config.yaml
n_layer: 13
n_experts: 32
experts_per_token: 4
d_expert: 144
d_shared_expert: 0
moe_layers: [1, 2, 3, 4, 5, 6, 7, 8, 9, 10, 11, 12]
normalize_top_k: false
routed_scale: 1.0
init_std_router: 0.0139
vocab_size: 50257
norm_eps: 1e-05
lr: 0.0146
batch_tokens: [32768, 65536]
seq_len: 1024
train_tokens: 368200000
Below are experts of layer 2 (counted from 0) of a mixture-of-experts language model. Rows are named router (the router's row for the expert), up (a neuron's input weights, with its number), down (a neuron's output weights, with its number) and show model dimensions 0-47. Each number is 128 + 24 x the weight over its row's rms, rounded and kept within 0 to 255. Numbers have three digits each.
Before each expert's rows: a language model's description of what the expert responds to. This comes from a sample of Wikipedia text that the model never trained on.

# expert 6
What it handles: Prepositions and word endings. Prepositions like of, from, to, by after nouns (far from, lack of), plus "the" and mid-word pieces of names (Obeyesekere, shilling).
router:127137126097114114105174134127131146124128140076111146148067133135117093142139149120137137140113112126125100104114146162194135126111112139121132
up0:183178117114095103135152123147080113152121131099159134125100152121137088126150117102138106156125158131124171096157157137139094093167101156109123
down0:093150087142133124068131138114108102152121118119147132141117119112119106106135131115114108123092144116107090128111184108160133146122092131098111
up1:144124094085128150098130116152156179115136134083132122119140117156131127148134110090127079118128146147094157109131140138129163105103100153114134
down1:148143123148106139140128132164093103133128106096128146128077136132162155122137104117145119100115117145157116098159122098148068116107123130089126
up2:132113131107119099097134121116098122102135177131144129115132124131152112128158133133136104128100147149092156150187090128163099080108100075089126
down2:150082147149117171116116125094092163123139149136138145152125126092111093137172091121138143140115145103156133151139111119110110180163126142148152
up3:150139109119112129144116122122141107111153138127134136091117106110104133098110107150107138145124149147129143149114120125169106131120142151108123
down3:141140135136115196127101111096135119117128120108101130109132144064121124126145142131150183147118092116126141150151132148100134119107131096124100
up4:148135128098120130094159119146106175101121189103158151145150161116142140109090141154123115136107139085139144114133139154108135111147116131179137
down4:145121103058129145102096112111146103093137131139135135116097154150193150130139129153139128145102119138141145111125139142125127114128128138120102
up5:119108146133153118116155134133123126108079170154131143161122130145110161134127109148100117182113153107147132130121094135153143135129119155148148
down5:102172136153158098137151150168113106142133126113144145158143160106167115128159163151126095097102139131070127117157103159144085094129141170122170
up6:158131119128099145146132139157152134151135103153134165106156116138144162094147148116120107151125161115127150123115114113087115105123094139135108
down6:135168076082119110132105153123132135138095108126146116127154120112123105130168077127115151125108120089123137152103102111142123104107152159157190

# expert 4
What it handles: Prepositions before objects. Prepositions right before a noun phrase, especially after verbs like clash, agree, fall, such as with, by, under, at.
router:154136134118117129124118124131135098137120135108079144139060140109116136142167127135141142124141128156126121115135140135197130117105128084128113
up0:126142154116095134154134170176094118178105090123115105104068127155152102181109146122126105126152115141120131101105131176137129102098098081110107
down0:110156126110086138149117151094124130111086104152126123137102127141117165160127170121158152115140123164116130126118120135134174109111106125129127
up1:138136138150116154141110131139175099135171114073082121183130121112090180138140117083143106112160145122126133094143135137132136121139102134146132
down1:130097132133159137127131091113080108122107153163121117134146150159135142120116117152166153118083149155105128149137140147147172129123122136176090
up2:145099086141128180111149153147087137107096149132141105149084159157117151104133122107142113110138116113123124153098137167127155122108110130130127
down2:148140147120162136113100091130138153110108101127142133123122167117109155122105133142130154116109136123112177148154099111111107104143065127123113
up3:110115146123124158066135125149108147096144139066161120163157138125128105099118168176132172139131129137131154165127121136135132132133124144164118
down3:132097118110113119125100108123142142155086098124146142119143107154138145137123124113133159144091131127112119135112177116189118122139118121122150
up4:117130120152122128137125137149157126110148112092131137122138152140139160149055147152127213167145127176084104117106191117108143176119125126105134
down4:118107097077118093150153117141143101171116101091170156074153116127138105133093114132148112136165139157161100087114117119112145088160114122138122
up5:161113107112148111130138192121120124122138096104121095145115118126143144145146132127179121134143165150130149127160130141168106086152100144130107
down5:158123116149097151121105129134134108131118135103103140151117112118094122127092128117122072147108121122152118121143158094122115114172149151138098
up6:140138109122170107124113064135117183133107122130126109129170111159146123125175164119126106165140112099124136095135114135098131123121104119082132
down6:138134142109147142154077074170149107145130089075125125126104136105137162151119125117123124126146131152120118101112153145140148101111140110144153

# expert 22
What it handles: Head nouns after articles. Common or team nouns after the or a, such as team, film, season, States, Packers, Vikings, Cardinals.
router:121136124126127135135126145116100176136163110114133100110163135155135124133123147075111104152139158075125163094144124105107135106132129093114081
up0:138091138113152151134121115115110110149130103116132166117139131131124097102135119149173138131099152149118131132102152094171125103156126145150191
down0:177143109151136185155157137124124176130123095133093136130144105113139136105153119121126123136115159151165143090155155135121102105113116158118155
up1:138097134093105156093150139119095140107139109135124092132082121129187163080122125141121136149139158094103113126164132169109122101135087132125121
down1:111111147121121120083119100102140140124135097142099146151117122131134130122114163117104121134120147097116127105157144123100160111130073086141110
up2:114112111136125129128109106172138190112109110097144120120160146143102105151117128127088107124120129147152074123131143136080127156082143096157109
down2:094148101118116094094140107156176140127114101127146108115115149152150195183123153140141114157140094127132148114112149135154110131118117158123111
up3:146113097086159106132103124143134172147083159128149122120141108190146136077131158120160118101128164126139135141091134106119110147121102128130161
down3:129088124103147139123114142128130142121140104156147116149189106138147137112142122150134123111116145138118150087133121090135160121100114102123109
up4:132080129087107124154083151118123128126112107203155086121151128143111131119110107125168115145090141101157131134135101111106127159121126152125084
down4:098116075122128096135073115099168122139135141118117108120144110158085136133125107075132123145142112123132077131078102135131169127151179127171129
up5:104117175119136114139141139130145143137151140121144134102210092096091112149122082160106103112127113140092073137110097132084114143171118147112128
down5:113094114123129173143116111131127141148075113120143142129153089176097107141115130121096157138126167073144117115119095180111173118159114116164112
up6:103141108134117198135139105109143121123131102089140093128095146127108135127115112143131159078110189112163137146137081092134091108144144124114116
down6:160113101082113151162125129155143086154104135130138121125061170154120107080149056104075128108100145118161100134106123137145092113129131165112136

# expert 23
What it handles: Into and word endings. Prepositions after division or motion verbs, especially splits into, divided into, plus foreign word endings like -ia, -ik, -ana.
router:155130127164088130109154153129134106129115130143099135135056146107111127129103136142129138130113124123138090147174142113173097122133131141121114
up0:096133103134130131113142115136106098098125087188168139107106128136109139113118121178088121117150144147170125154168116106174101171122090113137110
down0:156128123122113104115125141100125161131070136128085119172128139164090126131117112130152151146118133130154132117116095161131138131128161149116140
up1:099137165128152152119125150168125123133138155111127103099120124138109129132148127101150162154125155084146133172139166134149129122099136145154162
down1:127111119138125133167113109139132138114136088076102101125163147130123117134121133145104164094163123115140146142141141146152116137103165152108151
up2:105134129096102148095148125137147102138118135137134128137165129137133126104120090133156136095138160144157148178154125149157070079151131120089127
down2:126106144110102095117133150135091140110084133129142120145105111144136142152120085183115139127107141165183156116088091152097124156118132145152156
up3:189124118085133126153135113180113183110065157111161147114128162113165127094123178135159105133149127140154121097171139083087149117121128100149124
down3:101171115138146128158135134184136093131135122102132081158129130152110145117121110103141103126174152127111088146137147140133153099137152127123091
up4:131104100128145110191098138175106115174132109086098125077082127115130162101114138109144104175154121138138108104162137134107153109124149180138161
down4:119167164071182119127106125155137128105134153163146099101161095150152161124075121121112110107120146128153128124126103141136128084102168138120113
up5:094147162125107136127106148107114160094148153174144131089124131128149103123122143094121104147121125087141131099142149108146139120120103105126113
down5:129125101142137106139130156160153159099174133133148158159117144139139097087107117153124132133072160131163121137150151121140102139098170152081127
up6:117176128153133077125141135135127134122135144179161093120172107140084145134119074125143105126123144108147176129091086161085128098142103124108153
down6:155091140115119112136137141139111113115115192167169115148171113158138117152146146155142094150118126138146149111145147115111118129160120114138128

# expert 28
What it handles: Openers after parentheses. First token after an opening parenthesis or quote, such as if, both, f, digits starting numbers, and codes like USA, ESP.
router:123152132143155106145092126120128177111168135139111123137178104111152161097093075136123108153103109138133103103118135147081139084136138130108115
up0:139115169142117087115109124111114107123146152103126086095141171137131166112143090134153114145125135122087161141120072117098120106142122085188120
down0:113111110131126152103139181159120130140148144178126156108149173113078089099157102112142117141142129125139146130164065128122083139172098176128127
up1:090153147084113144140102172091129121136128157100111128150158097148111083125107139168160143105157104139156119169175137091131124090147119108146144
down1:114157119137160100121119140129164144152154167112132145121136133137112126117115092125113118132112119129117122113162161131111132092099125110092103
up2:116165140119141166152149143156132160128137114124116131132119127134149088101129113073093117092123132123115122151114120155108140110151161134120109
down2:117137075153112110113136139133089119128143107143107105134085149125131131132126171092082143146129145123135136102139073142126109130110158154123120
up3:136120098177113092090134139128137165121114111104155116122120083143122129096139154150132199139120133151119108136150126135108101117132108153137171
down3:165089109088110110103140144133154137125098133131098120146120158125143108106109114130140110102132116115097139138141145179146120111149105112098090
up4:169112138121117105152148108134139134125141173143145147177192115079104168139111099092136118168116106127136107125145126131122089125096126125115119
down4:215102113174147133154109114116086134134093144089119128123130121122160169125116150134111139137113134138114160146171131117154113053116130150102137
up5:104154147108145158132165147138105106126145157116148156149139128097121125125157139104120125118126174072149151111147147128088079145152140160119145
down5:114126130082100134130128109187107119165120161121152138094139132135140096131134153136140151153132139128152134103120071137135140104090100135111121
up6:116076101102145147097148095124154149109129119156122108139171061124150129147134120128137123114108088161135140106171133157105102141123088112146116
down6:104148120133118133121123115123114095164122129082134154142167087137149149114164179117165122141107095160084128149136135128123122171155140129111169

# expert 18
What it handles: Digits in numbers. Single digits within numbers, especially after decimal points in coordinates, statistics, years and table figures, such as 45°46′40.79″, 13.28, 1990.
router:098132131160134122136132136141145138124075102163119141100141119134113136122127108113120164114126123082157131143122124150130085117110106123129118
up0:131101139110099141126063136115123122098142157132184168207123144146157127151134108094132116150136095152122110101152131097099150125117144110165132
down0:133117132100111155124111137120121141096117111158113104117123121140150115163109129128118132160175151140120187150131106107142116137101116103145136
up1:106139133144122144122111118155118132086129158139090108160126124114129130118138103103114123130133119133137139090152136128138093149153091141119136
down1:155111141113135120147124135123126143135123145151113150124126146112158115125101121173167153141138129118088140174085136130093130123104145147122104
up2:085130121130124105125142099125170119117126086102137125171131150109182106112141097137157108126155112117144163155120154166136083123117143143116128
down2:148172105152098115115141114142140086125149092159101192109111119124135142143137133132120102120095168127142160143168144152139112119097150138110129
up3:136134131126139122124131118134086141090134069117134125096134077157140108136140180117112108122143130096162121187144149139112160156061134144173135
down3:101099158093066148121100140088141166077138106145123076110124133106149130114148137112105143117142118122125144115163158162139140105127109079100153
up4:119136168102167145164098104143125076125177163156122139097162147194176130136107103059118114166106115139126141149127139094071106135095098144120146
down4:127131109135092116122129095121153149120094140088103131143110111110128118119176105152115142146148119097142154092094118190147126132128174126160125
up5:185111128089122083140142102144115105088120113144115139113161131113143107152127104106141103121142092149113101108157103142114117093137116165107103
down5:115169146156178174112136154130133112139168111091109132135136123147147158122144145115135097152108130095143118119106138109136183154111070113101127
up6:105118145119128123146111146148128095148163163157162138146093143137189111124142102148157081125122143127112079129091161109154138118152133137125128
down6:164132142117154161095110155106192153125144144140125135128119137125137159088145106121123118154114157145149156136139078160095154138141123168135110

# expert 31
What it handles: Place name endings. Geographic nouns ending names, such as River, Road, Street, Hill, Town, plus final word pieces like -ile, -es and some digits.
router:101134116141104115113170129139121106145070108140111120129049120132112104140130203178152163109136122123140146176089153113162160118081128113147169
up0:161117109090072094156118171124143124118123163135140167122157113116117101124072085140154174136146126133115138164117141151088141135124131180146149
down0:079102142130096143101087139136118088156140114128109110153140184131125120161168112152115092055140098102122118143139127104156155140132125067125152
up1:125098119111154117164145147128086149145127149130162124081123159118141129099093140123178132115134151184119142172116146145120126094105138149159134
down1:085101083106120108134138141146126184102101142141142114111125103120132123123095088108135125133169116147175124109178122134114083119094094103115171
up2:117125102149155139148141132148159152134092120184160109120111113132118149115111136105138123166140118100091130140139108148132098106124136108151132
down2:108159145080151114142128143136140121134102155101157135113144151130129123140160095148102153103131144118131113113141125168135099112127128154127118
up3:115075140104093121135151148146115114140107101090140159141150131149106137176159099135171119143110151140092143153117154135140114118121128128123169
down3:105125134140106088151118121161131143121116141144101148141133134176101109166126139112155112144115150111142115098099123130093122137156180079140120
up4:122150138099123116119144145093145108106133150107117148137130150154144094119135147146137119132132108123131143103088090163133112106104153124096129
down4:095124137117159065104139132105101138116087176097128088123147146125114127146130075165128148151094120099115091145093125161110110168132139129144187
up5:121129150061137187115163132171140135122097139114161132164124106183105132114139162123134127133094100125138182131100154155119119119105130143094180
down5:151157126129165112097125107117180140088120132164094169147158144159145101149185135118136151129149142151107137092126106140156125140119124111119096
up6:105093134103132121165135079145140123150124129129080126080130105152115093134115123161141109130133109170105134146160114155095141096139144129140149
down6:183137069161151103132129108127101122141138184114143122157161124134123144112151102175176123194100177147119150093133149151131106154092150174125091

# expert 2
What it handles: Prepositions after set verbs. Prepositions completing fixed phrases such as based on, due to, part of, plus hyphens, colons, brackets and digits in tables.
router:121137135122125122106178144132125128110104139152120135137055156124107133142151147132144145116135129134135109167119149113199117109140125041117132
up0:160132162098118048117134158100087122169149108142142123119169157154139105123158101140101125118156126119082095101162126136145125108118120079147131
down0:119163096168141141123115136136164128146117143123152135137118123118151104083123103116150109122152098135099138139107112149095126150155137117056139
up1:144147136178141160125124133129089122138174129092105073104164110092137160105120145117164188115132137174154141110099107122124131120127128143168110
down1:129130105147105138142106129073102163121116122144152094098120123145097108116151116162131113117140084092168139127116102165115105130097169135145119
up2:148108140146131082115200118089102117092136137109170108149091113103102127131105093156120131120154120086138137097129101137152099113114148105159110
down2:109152099143152131120142138135073155092103147162125133125118076099102162151113109105074152102137126112083180137110110122103141120126117115159150
up3:113090126153109125150166112107075106136135147116131115105104119139131112120154099164121144118113119091157159164098097123088120162124113143116133
down3:124092143185122122149118132162119121131151066106108127082138097109121085125134147109150170120138131174152099158164162113112141137138103106094089
up4:172140136162126141144095153142107140146145095137139139115133143110103111122147143140178116157144127129136140114140136054131145130103131088123102
down4:149112130156124069159129076086109112100130106118111164112175103134110158162155102121112118100126135155156166123139135114100178145152172125091136
up5:163167106154125110120135135140100126129114137112157143037096148164116121109129154150163115152132148130128142130134094170136126143073117127145100
down5:125128110152162104088134118067130115143151110122148137126127129144119081104118115144114132113152126159176163116129093133109123106094082079128130
up6:152137133130123119104136099138121153145123138138143127119111155111139143091121119170122072140141144157127150173097119070095113163141137116139136
down6:123098128082123095065090137121098141135110141124126072131131078138105113168142150118157127116123134126126123127105140117147165142104138182076097